config = dict(
    d_model=256,
    n_experts=32,
    d_shared_expert=0,
    balance_loss=0.000402,
    lr_router=0.00126,
    n_kv_head=8,
    norm='rmsnorm',
    positions='rope',
    qk_norm=False,
    attn_scale=0.125,
    init='uniform',
    schedule='wsd',
    final_lr_fraction=0.0,
    seq_len=256,
)
Below are experts of layer 3 (counted from 0) of a mixture-of-experts language model. Rows are named router (the router's row for the expert) and show model dimensions 224-255. Each number is 128 + 32 x the weight over its row's rms, rounded and kept within 0 to 255. Numbers have three digits each.
After each expert's rows: a language model's description of what the expert responds to. This comes from a sample of Wikipedia text that the model never trained on.

# expert 21
router:085111126132136160130156111156140178137100119128140180138106209134107134114078080093102117121136
It responds to: Colons and introducing words. Infobox field colons (Edition:, ISBN:, Position:) and words introducing examples or names: as, including, called, like, than.

# expert 11
router:153130190121151161122080099153161158081102163124154166143091170128087207165126111118181116111128
It responds to: German ke and prepositions. The syllable ke in German or Hungarian words like Rathausbrücke and Politikbedürftigkeit, plus prepositions like at and on and short name starts like Qu.

# expert 6
router:155068114144106155143109067098127143111133118102171163107089131126126158089104133099152090114141
It responds to: Preposition "of". Prepositions linking noun phrases, mostly "of" after nouns like part, member, city, plus in, with, from, between, against.

# expert 8
router:165142164093190111156104019147100131139139206124122136099129115161135121133091129134172115127147
It responds to: Mid-word name pieces. Middle or final pieces of longer words and foreign names, such as iss in Polissia, ess in Nonetheless, ov in Eyvazov, and son.

# expert 3
router:091123177129180156154112097146130127084120187127172150101096165117103131152136091062147134143115
It responds to: Name-ending word pieces. Word-final pieces of foreign and personal names, often Asian or Finnish, such as -ing, -ang, -ota, -ia, -inen, in lists and tables.

# expert 2
router:111113165116153208113096122131128090102116147154132135109126184113154118187108088133160159150173
It responds to: Comma separators. Commas almost everywhere, including after closing brackets or quotes and inside numbers, such as France, and 1,225 and Minot, North Dakota.

# expert 15
router:142123156077126111123087024121094193093123176118169102127104149080147125194100125090133120185120
It responds to: Taxonomy and descriptive words. "specific" in species epithet sentences, plus modifiers like similar, modern, design, and genus or gene name fragments in biology articles.

# expert 16
router:136148119091177145147100082119093182057163103069121117132129135146152118149101113116123084170131
It responds to: Concrete noun pieces. Common nouns and adjectives for materials, colours and objects (rock, white, glass, guitar, ice), often word endings like sl-ides, stair-case.

# expert 26
router:101106157135134182164100108111134128118093156157150172172125140106103126160117087095147146103142
It responds to: Given-name pieces. First names and pieces of personal names, often after a J or other capital initial, such as Jeevan, Jakob, Manuel, Fred, Juan.

# expert 24
router:093056183107126196123131100124143112112181155077124151060115118093068100182141128146115141121112
It responds to: Year prefixes and fragments. Year prefixes like 200, 201, 199 in dates, the space or parenthesis before "born", and second pieces of split words like S-an.

# expert 0
router:117163180128134137188138161094148096130121128162135168069129161078155200160137062060138138117141
It responds to: Coordinates and location labels. Tokens in infobox geography lines, especially "Location" before "within France/Iran" and coordinate pieces like °W, ″W, minutes digits.

# expert 25
router:139147106065134186089110093122155174075179180117116118143152193159090146124092117163141094115120
It responds to: Adverbs and function words. Adverb endings and connective words like -ly, -ically, rather, still, soon, thus, instead, often completing verbs such as comp-ly.

# expert 28
router:115158179151170114142063095104105101070117179115110120119107158096125160121139063151164133208130
It responds to: Plural noun endings. Plural suffixes and plural nouns (-s, -ers, -ings, -ations, people, members, teams), often after two, other or several.

# expert 31
router:130126127096170156115136118131133168085146151114170179143095157154087123122126104119221124101152
It responds to: Sentence-ending periods. Periods ending sentences before The, He, In, plus decimal points in numbers and abbreviations like No.